config.toml
hidden_size = 224
d_expert = 96
hidden_act = "reglu"
moe_layers = [0, 1, 2, 3, 4, 5, 6, 7]
normalize_top_k = true
balance_loss = 0.00695
vocab_size = 16384
beta2 = 0.95
batch_tokens = 131072
Below are experts of layer 3 (counted from 0) of a mixture-of-experts language model. Rows are named router (the router's row for the expert), down (a neuron's output weights, with its number) and show model dimensions 0-223. Each number is 128 + 32 x the weight over its row's rms, rounded and kept within 0 to 255. Numbers have three digits each.
After each expert's rows: a language model's description of what the expert responds to. This comes from a sample of Wikipedia text that the model never trained on.

# expert 13
router:097157130114085108152158170134177132168131132124145173078047165134112149103122132177090171122142103179137092102170162121156087134119100162141218107140218113088134106126157160156038145161083165130066137129144130165152133137077166163194100180102112070152104149199082074137149109095114133129132150159130145151126127071159082147125106164108183143085146129189117104140147141156112137134159122082092172184142102169110141143147113166104098077094154101152162147098149120154152102095143115095077163146119151111116117141097127168034133108162124090159133122107108101102166137131158079085128168101177106138054086127131129091092105166123127052108088095134112127153138121137141121079156
down0:071092115141129081188143093112119090091179165157122165106131157065155114180082130133071053148108126139105132140128128127134117136114109107109148119102144169104140099085160108063122114104174097123131191075125147097128161154162145110132150079160122128148115108183137143158198097136109166142123121150193157187133100088137074157151107144089146155057095104173172159169146089126147132136110090119180183137141121132166123094186126091093126161182146159187033112164115095107122132128114126139163150124107126152115094108072126145133093125084170151095129173189117119146129169107178081183115104095152064195130164149155076137093137165073071157080122112143101139131152111104187091106117
down1:125067142160100119139106097164096112136154160088158146138154160136116121101139131057136135130168079163172096157139128123137136062120065214087119145109165068108116173097133122153184085086137156112109138095125190133068107123190194142128104195148119128103106105147154160128124169112083121165121149093138050097135092159107155138114136134091138103132134119168138138065093098113159165122193148055122103097078160115148142088168100134098113156181094158142173125175100085106152172131086100125147107112161125148127094216120090125068114138155171157101097146164117177136146123130120156078147129131115147111119137070156204191100096118143139072068128114100089179155146109139084122108169
What it handles: Function words joining clauses in running prose, chiefly as, is, was, that, but, when, while, where, became.

# expert 35
router:114131159158122130122153097167125113144123155124115137123092131131132146134118161151166116149075118125137106169096088145050114151104169181114141149123111189068201138142084075134142109055153181177081132079097099095160131093092128084118086137127144055116161110203126123154142150128137170168112102107130128093080088138082081161176135157159154134160129122117130210194156152148100144120086131085125116086103123152172106133107124105185092120092146156171116193116105102075108109093080145132174128138158081041169133101143128131197113135109163114162133125132181114142166174149178051167138128096073135114076153120117101121107127100179084169187125097134164115115089124141115197134139
down0:131102187168088133090099111098156168166118120136100135133159216166092100110141176146107150135126159205124122119096071160130141141127120150154155087103096111145138138155146118171122111117155091116092088156119084103160095103169110149093191068138127136130138125157096130127148087141140096157118158116072122093154062185137104163075083166071162077134151133134097152154184180119121175106097175149134084107193141109137104126162124146138160162166069075115149100082149130167090109084095087121183084109124098127126157179138108144139098145164113112101141134150099137194125088125143099185043132148084161157069064148109106108140088141118084120119092136205144131128107168162168149083199
down1:135153161110188174150130132148129095111174131160107110140167183105125178136179111155177077138155134115140085155134105099109147145143125112165034156201147151109093154091119117107115163136135149130162140129089151115130103107193145192185145054140080187134115094146173144103074114065115103133128111135139126107146125156158106143160119140109113088075120119151101084148115129127108139148092137147126145169176128150094088109115156199160064127082125113112106186111081085165142048148146064141121104162140176079116132129136132116121099106128175151118068115148133088136156153120160142174156075095076098177052097104180159070102101123138119121173073067147121185119174077112130132157174
What it handles: Lowercase pieces inside compound or foreign words after a first piece, such as Inter-t-ropical, Folk-t-ale, c-ig-arettes, ant-im-icrobial.

# expert 8
router:143155090098103156121154126077135179112112162133155150119151065102178181127061145119136115111132096162065136131182175094129113147125146153188123103099107077194140115103143067162184079110131122116107131121110125170133147185086152134110166152134115109124137100125152133089119159125117126174184129125127189141122132114147117147172089156116124126082103189102112110098118074151106096070096075134138142113115117072119117095137094152175147097114139135138078073129101172122087113161142080093141204174109144197111078102145173145141109169141087152145196155115088163065121166110121151061193145186158139117080131152179160101133127068135159208143096067144172117137162170123101131141080
down0:110133126098159167057137117061187158218139152159147108119057185140125107100107106128118126121161113131067121180150107103155137111068108196126104145120128118104102080124127141109115142119137128148095128061150087126174121156085166124091116143161126163140151147173116118095183116126097133154124131104145138136147155154108170151134100087164126226146181124112082127136182107155104130100160178160136151124162111133097125154207101103125093118115119158077087127119169109114171163124085139192044075155116155148145129187102055042117168168099172138078109139121151173125105109142102144134060127095120180111130065149139157141114110156113130099149079117114190203129120127142137162129117
down1:133122128126166132151149155100108127101147163157141134131092096164135122120094150144120120182118131130134060129173174185105114109092178110125143132105100110178101051142096094162160107092167156153098129082087105064148152174101138103174137124170127122116141083133116200159116146153172024113122170113155120182128138134097088127183134136181129135119085157133097123227111123141132120144129105106109117122174178097102065056164203123185140142131105083113096135063125128161128123151091121181143140061155079088148099147174099123141094133134107121134069141184097132149064149088142139098107213108078121109116123072146132094159140198117122146166140121155123145146079196129127122143136
What it handles: Forms of be (was, were, been) in descriptive prose, also in See also headings and field labels like Died:, Founded, Label.

# expert 18
router:117180144160123132089113112087186164066065118167091154166169104087142158114150125151155178088094133125111096169137116102172145127100178093190192142153106121151069151177148101080135183187106133187117151120096164192107126045126091108121135155149105089157142202116127123151145140117092179144123143153122114179140144198095053182104156124144088100144154135152148126104136076121122107161163181175089143149111140124144145187120149108076107157102115149120108126136111136078164084103145179124137127027104094163123104157101195121130117140062082100127143107116108117075165114138130181129116093111187100141129113165122146070080094147128164126136118100138089113121119104116132105158078
down0:096105159062165099106101158134156135145164153100120118139167139156122120096165130093169138120108124117133135159124148122136126060156129158034166140094088098087136110105151079149066137147120154108107182163116144151126130104184172136123124149085167105092094184107132134078114130172056155105197172134153113151127127085083125107109100178144166149106150125185134095148118199131076130090158102123091130117102112126184124158137162148099142116163160132115128128101123152152100096122014116110109096180105140119095149166129154121120110129114080175114157144075159161080107079159116118094107136118192140160067166091169117151116195129197128118157113139133092080133118146126245168071107
down1:137142129133163132177139093196194127158102111167128126111126079087132140153142114103128150074096109114150174081165184116196136118088122090106146120092153071088159147077118128087150166102189131143155100141155154153106146142169112111130119122081101135126069122069135142064133135099142144075174150117129164184133152096154047099156138162146167125101195144108082144086183112131082099166124104176152139097124126168096177138116117179146133152103132118075143132108114101099135126109128125103150137126087105126140153127116179122112137152113104141107112093170107170164106229139066118137110105100196093096145202117172069120097082179101120173161149091098221077103129081163116113128114
What it handles: Pipe characters starting table rows after a line break, plus "than", "of", "ft" and "aged" before numbers.

# expert 14
router:141125049097134152170178122139177172083185045118112137096086142175088150172124105108076098104180122132064081123139125149149165143134138144117166100095202139095134117153120158203136100140157027151100102165095178156102125074120108129130113118073141122113116108152147156084104096090135144120115139170142151164129146128140132128166107123102133072035129139139114085091172162111096107172175100159151121169124094120163157118129090164110129122124172137151142087152100128182149123048167111104161139129152211184167086140102120091138122095162112156103185118132122212174076140156158169075133147137114146143130184154163115129108068149116146147100161102148100122085127126117131113130116
down2:099127131128153047131145124166156150128146176123132144182123164134090149135115126118095111107135080165091060084103069100166136156126120134120096137133049179070204142128161095108146128126176136118111085161085138075107126170190152151117119120105147148150136111121132124149090085076118108180092115107121112099112030129122156112133108081027103137137118192132142152161146132079110118126062140092171099128058122154138120112182113069104141097107150153115098109111067101129184118120129121197148105120146073137113160155127159129153134151107166120197117092167079119109118119147122156122143158171100120131121125167205125119171097141134106211097144127203148105127148164160072145092161
down3:142129169120163201138052116144161085132085128162126101149112190112114103095144127140120221133065072055171151161131102066106138108137074081138160126120119155131133121142133089123178159130132181182149060180119107188096196161131079149172122091145102144105139116145074135174155202091174161125131129126073142056136125156158146154185129172163150149150119102098098134121119103112176096117089130143154138127095125123188111146046152076140098117135141124168135123135132165167118144103143153160082105136143140090123114075138046121083055155120141107121096117110110098092113090105173113159107183095130139104099089162068102167140169117111109098151153130162108132109094107147119138104143
What it handles: The verbs was, is, been, being after it/he/which in film, album and song articles, plus nouns film, album and Written (by).

# expert 48
router:078139094186163126090121162188142122153107195100099116169134098114127179145192096128132077099114090065103096096101117146101125072150145104108133180171149148078133106155084136154143195150157130165138194127098101154119151151095151125073102131122144124136136106153125120153153111174138120114099112094113084067088099157108119155108167146145101096136094122134169179120109143150105184105157181094105129106102148113074112122154161158088136114143091192159120179106123146123158069173101112189163137145136124059182068139150100133088091125198126038145100115125131095096159119147149149155089125080110122145146141070171180085167136144119087068158142142154146161147132132043137068160169
down0:162116101098161162153117043156153068189156115149131151105103114113119073105052169110110103180120137080093154130167105144099158213163108162153145131097165131085122106136086069117141078118129107105101114132097145140137149162174169122034147192124097159159116117129114115097142156139118146099121179127135128156138071113154139062165083121132113142165123103085150137136129114088163105119126172147134139074109159093084098093146105115170158119088109166157078129113206156124098126111144122138097159138130114086170115111129190124146143144070119255132144085118077141138091124170102125169090140153109131137125164143146118140107107170153210084142120134084178095137104094140085100136131
down1:107154134101120100047145181120191086148132113108134155126104189088084159147146118137159167100137161188107099107113185196163123120153131145143096128114137128137115114160136138089080102123180145145121004115131126065138144092147074083098085125094134117114121127156144142143117105120101208097120117209156144133120106117110096113151102090112155110184192148165097166084127153125076149156180105134156167143148110106163157104178137192188134124115140126117090074115118155174069100183107091060110180168117135164138125142189121071149169142168155075121130087144146191103157146166138121119093062165139125121099137150084082158110097092125131165118085116141102110120136123107147164131137
What it handles: Inner syllables of foreign or uncommon names and words, such as ov in Shapovalov, Liptovský, Huck-ab-ee, z-ool-ogy.

# expert 2
router:110174151146149159104143133133180177137095157153161136141141118119108160162168093115138141118135165101181095067102092124077084165093088143145101163176082142108156062174118122213147169129170162151102114106083163058168179100127156158100102149170125094096153125119161138123094133127095120155103122090117138083114067136124133127076157097113148077188176133110153117120143114121108102125061129024081121140127093129154124127154121079115104176133162127114124129138077165127152132108123115118154172134167083086065171135145182070162173101118115150154160109149124092123115109214115136107164103131080119153164106114049103141180126099115077141179107198096168167135103110132141116170182
down0:109157126156083133122085081124115114148142078028117093136124178151125099131093161141141154120137106099137124125076132131087130130125113103136171160169102125118089156171110076106163136149163092163153137168163140141155122173129122059144101131143071069219193131171061158121173127167051099091168125082174153138113098149125140117056114100088121132147160124105112132153174169119119097126091146122160129200151169106137126149130159110081124174118123135122083159203154112106074160127178112130108124077128091174160120110146067119136134140049121153129059084149111131131110144093153144119193130133081161106132096100186179123076114134104160106188098079112113144147134143189151099127172
down1:111128104088130129106098139137109130115103115115118162083124112127149102205146128113096113177083133131153163119160102116147105100203131106188084130114200122146136135090101147157126107120110119119077113114152107122104121124161139140173165131193110121153155189195133116130090135086057149089109122125172107128138160056123104101157089107212076116135151132102120149161082115119120133093165128110198155142167172114115127126205082125166135168151096199126163131181146144088130100122117050117085150172151093084108067085105147195147168146085159123100137055098094134161158064172144170153092158152120127122083066080146102108095145180149150120165164112163140149149145147059119159128161
What it handles: Inner pieces of split words such as congl-omer-ate, d-ilute, Magd-eb-urg, plus the words same, such and debut.

# expert 61
router:111094131124146129125099101110117114165134079152137158155093147126128140195116136136136101146120111164072127160147173146143053149120096140072126114152096169114103161125160160180180149134159171074183123053118187129127141160125097094126109127131172169085157145062112132125146086087115134109141078150191102090131121128076136113128158079156136080189189073161078086133153136147132073128165096109113115131138045178187180186119152110159135093158148159175101135141147111125105080134114175147138111138085131037167082106143139127102107145108160214109118146115133113170167106156119089134096098085101099204195098098170114142109147103094120135170118112136128078186113109127144108119173
down0:094156121101065090164122137077097133108093098104138154115118147122158150099072058140167160119155134176123115094105117130152126112133110164117109098146068157107147160125092087135126136141138170194238141188128090088083126082085094160100162156091120097105164173117108169078113189134070074127122132140142121178140132211200138208079136132123168141138158060158121139079145164162169105122120118131124140160139130149114166181176116064147190109160092137154130151114136224118141124105079125098094069114138118132121081087148136164076120135097140160144080129112115127065174194122139098137149115117144088104118188097122117142127176104110133150127102116134160088105099131149120120127130
down1:173134118133108117164052168108105143148140170155155153068146150136130140160159145148112143064104130159101124080170143101160181086035152094083135065113096124123121131060104109131098120114139015141175121099120123118147155065168098119119111123141125129116093111152121128080136117126117135129175182106121106158132155094171125121114140153180086125101151140129153144115097155147144118135161135194101146092115163102139144161173134155149151152109188132113138151148124132109144156091105092128080158130122186138130146163153139113187080161146082163192096095044158137136137083180108095092112099133167126122190082157205132186167104096120148110094149097196140050175079125118133073114161
What it handles: Closing parentheses ending parenthetical dates, taxa, scores or citations, including ), ),, %), .), and code braces.

# expert 28
router:112140111137118106129135154104119116160158122139173154154131123151066130095162181150179165098136091083072150061126144183205131096153179101078154116135131118119082121136132123135060187106083105123112162171159087107110088068157082159178125082092169093148117101108136119167147148177142075159108110200107129160182152069108167108165172157130132154060105073117138118125088082105096115099183086112184123185138185135139142128115111124101158099137174156122146085112153134144136131137114156159165070094091142236135121129143160057078118099093120111094102123096120169148080125108130104124164138155159144139068183118116118165114112118180183121079138141146080109122147136122136162128166
down2:157123130164103202145088124130158129113138123096131101073113177110183186145076161114131145142094138107134069116091151168122135136183132073077189084105095126105114100089139107182107110145181083120089165114126156129111035165102177066137145117163127123110137096093107102133085110085147108144176143166128131155112181198136097095116198109096144145181162169150166147173101165122128151094188104154120156171068159122114098160139134144112188094159120141122090188151124065115125155178145108146173098176158131102143131085077084113083155115104119130151133133201157099124120174137131143108099126101106135092074158124133161136062114134078128109092155113117153109093215122167103132100152
down3:187119137150151068093122134042123132175121183140100195123094133108129139140099151154132121109110161150078161111087106104116121099109123148132105192126043128121142094198089090109148180161125154144161136123115127073112141135153186133119130117117149149109124114153134176128145055150120119158161138150136089156111177105072136087063059171088093104108085159110172141105149121169128082158179094171100128163148136064170100093136118148133193078149115166088127148158128063094128176141125088100070123184129106139099169147119096136177099125162147131110146160148081121111109147128141164104123124135168151141121146125118170189141098146055113100093182161125162117204185177150158162098078
What it handles: Semicolons, commas and pipes right after a name or entry in lists and tables, e.g. John Cox; Donnie Carr; Low Ki;.